{
  "num_hidden_layers": 14,
  "hidden_size": 448,
  "n_experts": 96,
  "experts_per_token": 8,
  "d_expert": 64,
  "d_shared_expert": 128,
  "hidden_act": "geglu",
  "moe_layers": [4, 5, 6, 7, 8, 9, 10, 11, 12, 13],
  "router_score": "softmax",
  "normalize_top_k": true,
  "routed_scale": 2.5,
  "balance_loss": 0.00228,
  "balance_bias": false,
  "router_z_loss": 0.001,
  "init_std_router": 0.0183,
  "lr_router": 0.000415,
  "vocab_size": 8192,
  "norm": "rmsnorm",
  "norm_eps": 1e-05,
  "tie_word_embeddings": false,
  "optimizer": "adamw",
  "learning_rate": 0.000696,
  "beta1": 0.9,
  "beta2": 0.95,
  "max_grad_norm": 1.0,
  "batch_tokens": [65536, 131072, 262144],
  "max_seq_len": 1024,
  "train_tokens": 1212000000,
  "max_steps": 8369,
  "dataset": "wikipedia_en"
}
Below are experts of layer 10 (counted from 0) of a mixture-of-experts language model. Rows are named router (the router's row for the expert), gate (a neuron's input weights, with its number), up (a neuron's input weights, with its number) and show model dimensions 168-223. Each number is 128 + 24 x the weight over its row's rms, rounded and kept within 0 to 255. Numbers have three digits each.
Before each expert's rows: a language model's description of what the expert responds to. This comes from a sample of Wikipedia text that the model never trained on.

# expert 24
What it handles: Line breaks, table pipes, opening parentheses and quotation marks that end a line or open a bracketed or quoted span.
router:158132089174108164137145166107152143170138124106156075163154140128117148152124134175094133150069153137128128122124137101129098140110111123115143122108139121142144121161
gate0:162119155115100175151106113063148159118179104151132153121129110084105114129153120134120153137137100131154148111126107123146139146100137115158142123168141130148126140139
up0:157143165114133150163112131077162162138176090158122100123120116098103112110142117135136157135130096147156145110131110108157130151069136114144139109157158143147124102137
gate1:112112075142099153128146143133145146178165142106129090132117111141149157123131135082071149151128119145145135130128124162124088107079118122121136120087124143140124153114
up1:111146157093166159131079126080144126134115114127124202123134148130140094140153135192166110135163139118140106135110131115146160140126130113135106164163109113110150133185
gate2:112121138127118164109128090138125127095158076129130096141133130100141143162134167135097164129122154151146091104099165135146119139118136088102114106130106108120156141169
up2:152091099156112077121163177124114150175118156149155168123162158116130073104112107107150119134130110130165179138115132118151124154122096112110107168097149117133127153106
gate3:119109051117164115129182164147164106162170137091158104128168130114161108146117123127102127125112082154094100135135140082127085081142108136074149121126112119131106170127
up3:110102152143082195131091109104113190128104114128134124157146140110132126145136164148151139144131176107178154103059119138162114181103114116159075175110068111136169135123
gate4:132130099161131116128116114099131110124125102084101119114136106110148107178121150122146136115112156136150092098099188117165140123106099149127125118117113089163176119151
up4:116098153153132174113127138109125134132152108166154150154131150110157123109158180147124164149147127138121110109137112173133109146133133111100102152130101170119131146141
gate5:097133164142108130137100123111150158134139112143124125112153112102095106115138116126103143154143122084113122109068102090159130138125098127152123129135122095101121149137
up5:152110115123117124128150175109089126136120149108129102176120115126152135138124166167145148089091155131148116159182164150104113142089137105115112169088122139133155130136
gate6:170118130120021114161145150134088130119133132189117106116135107141137132057129126123121136146176098100139096139118121137139149115154104095107130162131128143111148110112
up6:092133124131214121107127139109158139140107127078132170122115158105116108161122161133115125116128150123115142085136150159121104133114146149129127097106111129159147140150
gate7:109108118149110122110145115137169105084098114125133076105150124106109111142154108100114116145119098164133142079062141115121109143112127114119158114140139075159123156144
up7:097163123132118094125134119178134107090073105101127089093125105172082132135155059105123080109116090140080122158100125119097107099113158171119173075147156128134084117085
gate8:109102152137099109126103105128108123103155145170094072112115122141142143147180180154099152111115117124134133139127112142127100120085149130106107140156118140132128124167
up8:123124155127109133099120122138094122104125178143091092114118115156133168120134153108098137115112081161138127134104142129108120120061140136118094123149121141104129117153
gate9:146050171147119112126142120111188122114178116159120141120161157097130137106164165111081150159108154101126140105137126126140116185157129111117139162089125140122112104179
up9:167185131102118114108159125116127112121095178058156112160145166130170119164083119113136141104128108176124085172094137130134124097115117139126121129129114120143131179117
gate10:121121093122119127130132113144129121124077137167159127131142212127123142118133097133053126131123123110145144151126147105148136144113102118145128161106088117133110130123
up10:139132084145121140131122132168122123126088123180147099129127196157115180096138091136059120116095123117128143142146143116137147120138124135134141146089092132130093136124
gate11:115143082171138120094122151133154078112111103120188111089137132134120099158162135114124183100095105139114119158106170125126131128143134112136098151154107134187137173127
up11:124143065140184108127115159129123122128087117121134138098130116157103135116158093147128147108142100101122105144119175126134142143113143146153082132150138121156131181125
gate12:100150150153145145116177146153140106072141137074104099131111123137162123169105113123105108081138156071123103136126173113104130090112098156113168116122116122110126145167
up12:068145155147141169139156145148177120104144096082110110150108125142132126165111112144151128113107141066155101133135116111115146113116104136141156115146125113105123153179
gate13:109115074155159109178135148075124147112109102189148102143167153116105117135164120088087195141118107137110097112150120100130111108141127127074155139124122091122128137156
up13:153099149114094156122135132143139133143154114108120158113126131115175144155108141177154127076107157134179154107128134171121131139098099149148095168107117156133155153119
gate14:104158134159114147127146118093132111173165128140136157175134107130123129125116125159101136100089128104097153137125103127104104091086140112072141093125130120146103136152
up14:118135132151125148135139102091103119170162127158139135173125095122095118115112109166099137080116102101118118130120085123095123096084156108088132088143131114121110113163
gate15:115129122128149165142109119085118137144086127134111118152148171134099117114130110156135158145126132115118110143060144137159119090113141140075085103065151104145119136112
up15:161133122123131185145101140093137101135124092113122078129103138156109112073131122143141140117131148151097111158143125140125136081140151141111181096073155130119130166110
gate16:091084093104105100121080124132076148125097120120113111194136156122104163132177145167123124108088139156112139114134155124128147114145145088157140117101109131156109108135
up16:102119121144124095103158100103105167117096125126162093099124150111114158139171121119126130139120123149175122113104153104138102141191088082112143135136096153144161085151
gate17:182094122121127121144091134085134138128172069099149112156153121055138102098087157156138116106126139149136115135102143145103131112099163138112101082100129127128156180121
up17:169114144121130123162092131123120121125158079091167123154127120073133117090103165132153105087102142141110114141127150159101158091103170141106112080079177125136135167077
gate18:103147103114133154126143145122142144164124140176169136105139113149150096142056149084115121127130149130137125103126139117127121146147137144135099110137127130102127136127
up18:072135085107142115128165115144119156149100140157161129105127113153137102107070154093128116119126161141103096095140147130122168188153132150171121114138117156124132111155
gate19:109125158169113112127121174154152129188181119092121134133124116135115132167126127148163089137131101130137137133103178105126117111156141147142136123131132138091138143129
up19:118126103155109140120139083116144129086094107156152099123141128126106131129135127120117166119124166099138100117147088130137151158117122109127131117121127129126130125122
gate20:098134149113118137120139130119130157159148147072163073121126106137122125166101104115122126183111071128142144120122132124116138126109118093137133180147100153129108154106
up20:117155117105127141092141131106125151167115165090134092142116089147151142162096096118128119184095099144119142134139151107116139134121134087114120169144103154146124169122
gate21:148110073174168155105097164119127103144177136144160144125124145126136126140140113144155137100147131151094133137123116117108089116088126121125093095111132108178129153146
up21:143110091151173144077116160097109103157185133145139115120106133136127132109140107133153138105131112136120143141143112105101104130087119139126092110118135094138119179141
gate22:094144131179138148126143099121149151118155121171113091134132122132138162137143139139088160130155146146123144084145096130120133165191090064117115111153143123134147114166
up22:108167108144108157155126077114117124137132125155094080085108112146086157097143110133101117161143132138110161114160083132107185167210099091126153124168146159119116122127
gate23:163120078116150133132115153106149156142122148164138139146148160114156113147137146122138164138149100165132107121142145103133124130134128118113072138093117110159151155137
up23:133150120129165143099163116124127149119132082123112103112144148129129155126132115130074124157099134099130117083106118122151109126124129146095156115148099092108090137127
gate24:121129146152150129118185090105141128110133145123143091096128105138154156121115124115103125177093166115152134129118121120126096129176154147183112120139109107108121151105
up24:107130134119156126148188106091110134086145140114103091115112114143156159094138115111090119128103137091160131126137111135118152126151140149172137132139116118091100145123
gate25:159108113171125150159098133116139130115122173148129139133142201118120162165114152131096128129130136160142148140118102161168095111106123102100109156139107138127130137125
up25:154128144164123140157120165158155111141118146131110133135127139149097169150102101131133116119135146159129150152136149156140116109098114143099151136126146147126095085123
gate26:114138117177125100130146113129165131116139136124140141131174119112117138099117112108119137120138113154112101116139154122107160113140101134163107133126099098154077112161
up26:136160114142093105161128140165151101122130134102144151123123122125080106106104100147115134062137110118121130171164133119101161111074114181195138114141125134108110121128
gate27:125099109145138137134150158122138138089126168169124140133127126145177122099107120105121119119115103152087107134144160116099114136157129133100158155117114154131096128128
up27:118120131179097101104100120140116116147104096140168129108157162115120154133190140111091122116171135099151136099110113145166138154138101119110113129103125082118136134146
gate28:129123138118132135117109151098096139137131153172124101138124099130148110132074134134131133085133111148164146126121156136125159144110124099139123195142107134119131107096
up28:115163112133169126122130096149143150103106110086146126110144140127114146131154124102146130171100152116098122099130133126130107149153141147161128085099121121164125165149
gate29:110129106163133134129169123094129130129168139150142144174137111111124135145110170095081145134118134132125093119119096125143109148119081131122087112114096115169151140168
up29:118170122127168072162150099150114095113133148134139105119100111158081120105127106092108093130112086125081135161120105123096138106157127140115146093149128143155104100140
gate30:128114175117081147118117105125109135133163116126144150104200153119166121115141161138134161149112119163117108145121181104125156114096142069150141131148094122158157166129
up30:113108133162147129121151151093142128167140121131140137164087155120151140161111125152137155102114166150140140078109112157156091157149123174122102142115135137126150126170
gate31:084166116116166107132139096152105113115107128116087111137144109144155094130134088144139115131140098109101102111091143082142072125143128148138139167142137149108147125164
up31:119086149146109178113124152096138155117139087147158148127110143108137138145118142128141167128139152110159098108145110149121148136109126104091118127102086098139136167134
gate32:091112088169121139159162107149158129123107136135146120133144136118126126148158140118163134151166118139109142084118113107154142146121105125154085137159124112127114179191
up32:175110155151116115097102150072085143127173159120105127159117111139120141125073152138076133131103122166148133122115165134108141124136135141091117141094093130158153113091
gate33:125140104141120093112131123116150086144130152205125088155118161114120122111136153123049134104126172121131125124138168112136146145077115108142145197154110147110138108103
up33:123143103143134101103175141135173100163142116126106095130124143105148124161125142134104121088130138157103102140143129150134114134142165164069103097115110103079114104120
gate34:129118148126134112095144137080148126062111093149164070133150108111167129117162115119124157128132111177127089152151116086171080111166101083098141125110123131165127076142
up34:145153152142143095134132106112104119089104120164122101089117089147149142104156101138142127091176069162103122137168088114141097117166139135118152115121161151150096082142
gate35:132151123204157138160123144145122141121102152124117145142150100132128108143149133092127171138145112109108128115140127125159132140081030151153088124135127137160105137140
up35:096165143133156109139124124132123132161108134098143148128146089130136102107158127071155128155170084094123119104121122114137166155099059134144102104131151158172103155137
gate36:139115135125190115103139078167132158138101148099145168120164125125113110125115132132118095105125126134141116115140187107097114123066161127114098096098137126124134121076
up36:178141102146155104139161086187163126158085172158144190117152141092086113152116125105095108115150129185144117158130142078083127105096133123089110101138148102137146137106
gate37:154084080178109100136168152171158135145110113149139153177153140072121092135158116124102124120125141118108119126141139078138139151158091099136080126094138087140105160117
up37:124116090145156118164154107148134114146121128122109172119136104119104109118166143109118115107158163117102124117155098090135153118163135109143097103113170108135094158122
gate38:119107157124115127094160132133135150133100120157173112095122105134141054155122125087133089140122132131104148120139133072087120132166117099133122133140139144138166076161
up38:142123136133104099079114167170141122129067130144141125116127140175116115139141097094152094114153121141114164078124127096141122150194112089129113135153150129173157120143
gate39:131113080155119100131130103133152096146115155078156089139151148104118147090107124094131136142093126136128171078107171094144146143102064113152131111144140119135107170128
up39:136114132139099142098110144105115171102161120130090108143154141115171129150143179144097137126144123101126093140091122131157105129129121112121100199076070122135162132167
gate40:128095123183133160109097140142119164102118104111179141097132113130138113112093117120100112119101128102145125145125134113136134095049110108135115165104124109112111109118
up40:077093129166128149095134118100123104106163104160109127137107136135149155117120081150126099154167097127116126129127139143115149118102072111097111093141128142143119166108
gate41:112146098132147086109132107143154121146129087083108190140135146120106103145131122120150153152180112140100113111104168104148083114106106080127142099112117096156144111104
up41:117150103099130114117113101158127141159125156042098153118147118117080130136109111143122153118167095135107117123149163125108101084112134144125148091118140098163149103068
gate42:125116086128132123131147156138114175141114110116141070138120170117100108122098125128143126147103114153082131084115136136108126108072147155111158094136139118157120154132
up42:157119121165104095137091118137167099143088110152120143127129148117126122099148155141115093139124157118139100166117131136151183133140111076131137140114106117111094107118
gate43:167120076150072121124163098102141127139111117170131148138144111102128160122162104137114154196166097138092120146124101083074118146134131134148132123108126117114121104143
up43:163133082141041108138172111145125119119099113177129138136134122126131163117173103119141150154169096147091122144130103067083120119132127111163133139116147118125144097134
gate44:156124144118139126134120107128124123127088169103153123117149174114103148132128108100124126108130149085136134137114119110170105110113128150115149130119085143158165107059
up44:112126100162147113135154164123142142108159066181116117137151118098158137117139148124118133132129088135131098113118128137125145144165127104148140115111137113111126137189
gate45:132121152186117146134112133157177145119146086180148143074174104100116131127150096160154140154152088125110131105117116083164140150123120088093154106113113140091126124189
up45:130109112121109150096158161117120146135130141074132114175143167106151119161100173105136149124123170150168126095078176141146102132148113119125087164110088088159158137129
gate46:138140134131132161139125144151143137147124136071119118136136131148109142180121117159139139093125146140102146136098120145101087080137145142126137084097150136133154140120
up46:117109107130095100114131118142108106097128111163153127130141135122138120089134138088117124163145097117160113118148143092147165154086115099142114151145111144144132109122
gate47:142131103152121104153110142127109137132110110130123131127131149111176141176099145144143145147169078090115098111139155116161145167089105160159121144095101097116111154152
up47:087116107122116167093166129123160149146136135105141117159146124120100129097161119106110130104104171157156170110116113117145093105139143091099130155125100141149145104122
gate48:141144104130146094137165137156131123114110162133111121132113133108113171130139111106061086131155147122156146118123101094139144104115125098128096125123130137166123155106
up48:164127080120166135143144147138123124133104136081129104145129090155161144191100095099120094118140144123116105113136134138141134065115139110102150125124111143161133144159
gate49:078123099127159155132147147160128121127111117110096089170108153096127191146120162124114122140108137154138125154119157153143112109121166129124146100124135103155121101134
up49:147127136127152109144126098113099152129118122135125148083159106159104075167145097138153145111127122132124154095142064109138116145168103107118103136142141159124149133129
gate50:115142109128113144140178165136175117104134100096130107158112146114111188122142111136124126153133161159124111113108153136114126118108115126172123120102132133144119140172
up50:158124163114144101126085137124073130132120153161125140101141141124139110116129144104136145127123122081120131112150106113139151160181137126105113142160116114132143109107
gate51:146143136120165142104134147113138116087151085135135111090134131129140121147148120158145116142123145100134106132135138132149076128171123145088123142136124127097154164131
up51:159129135112159152110122169144129089118135101137141127111136113137136125134124108137135128111148168123128127128138132130134049124186119176119139122159133155107161167152
gate52:144129135073165107125150096117113131138155132062162136119120145135106128162140143136131123112099104098129115143134129101104177132109144128129102125112148136135112118135
up52:092140108161094126155123146139152149095079122169125112131132147108132122112148122142140149118165120150113106107129133147153095106160132108109134140114104115128139130113
gate53:115141119143111145148169154101157106171107118172144121087127152153152124120131118144157139163115088140100097157105144096122091142137102061123132163128105090127150127138
up53:103132165108135102113173151160165113155084136114129096123109126184129153135129120146147079158113092121107112171077146095109139122096152107110147118141125107150080131123
gate54:089086145173144112138191137061113138095142102105107103131150163121155095143095105092114145123124105159138157097075182109137091091085144094079135131069133137146143111126
up54:134099110126110160106087179166176178148131117146128169135139145141153126135146152149159142136175146114141115118135099086163105167149119137155116146125121076111127166126
gate55:133128103084166147121183099127132136119106149121098169133146136120120112139142112116084133173168093101118105162109146115121104140163114097140121114149117119152166167157
up55:100122148150093140090112171121122154155148131131168075146141151129165151140155164133150161136122176144163141069102120138144112115113087128106109175126082115123124114155
gate56:098107119071172129112151136160131136133166136065127140137127129115117110116156115097128112139143159114136144127158154139118145177157112096132140121131133140100122127150
up56:118131151154103109154116091101117118117117105181125124136120111126154128151119133162141157107121107129111103121123106123138141110101158168113104130123118117129138132108
gate57:103136114108128140073149111123153115116112150130171116102145104111113158119090096144120125104131118149155139153123142133162112130112097148145147154139067130163098143115
up57:104135137111118128098140076132132111124098162131156144099151080137088171125091100144108102089125146127162141132115158127142119124101130135146136160147094138172082136086
gate58:153127116153150130112122160123100126103150172133124119134140135136145066097141118119156146100133108124123153134128120125140084118133144117107091135135108146152141127162
up58:173142162110137133141106144144149097145149164144115183139141128134112073110110145153147132122106132166089174133149089149120089109171174146106130105152149159181181109129
gate59:147147134152137074159123093099138121116133127143109124145142160104118167093107118071108121078125063133122106132122162135142147162111122089113152164144112115142108140187
up59:115100150122104125121158140164133142127134132148129118060125108134110101129118124165153134152127126122113121129129083109125125085109124144132148097128183120126118095063
gate60:155127128110133135133138113146140123167119131093169129124172138091114085095096138117120133159095126144130115127118113119141115124144123111112118142140137118148158166112
up60:106123114157130115089118112118131147106147110166121109136117137157165140140161133128122131115187094163129126125110164117136104127136112130141157131112103124123128148133
gate61:139114098140160137087145128127122156162134161163183125130134167136143136126101161094103138141154113112151128128135206116148115138109124065111087149104102113153124133141
up61:115119103140110131110144144085154116112114085148135116160136141113145088137147136155158174154123127140117087093102090123135120136127104133142142112144124123137145151145
gate62:156055108169133116149110091134201137114125122160152138147150123123134115171122119116152156136120106175108132149108123103144142103102091102098127165130130106123116158117
up62:152146110161144101156091113124137129116109144136126140105116090122101115133116110123168130120168117141135104149138147115122172095108114137112142125127164149134108139103
gate63:147124096161157109123140162147153175108128093096128113088184135125123140111113121188156102171073137123119165068134124115149121144149108155137120115093156070100133105170
up63:116130088145145111123125152126153189124136126078126102100158096142105130084124111212146105141082136108123156084154149152125156139137127139150145142103095121100142104162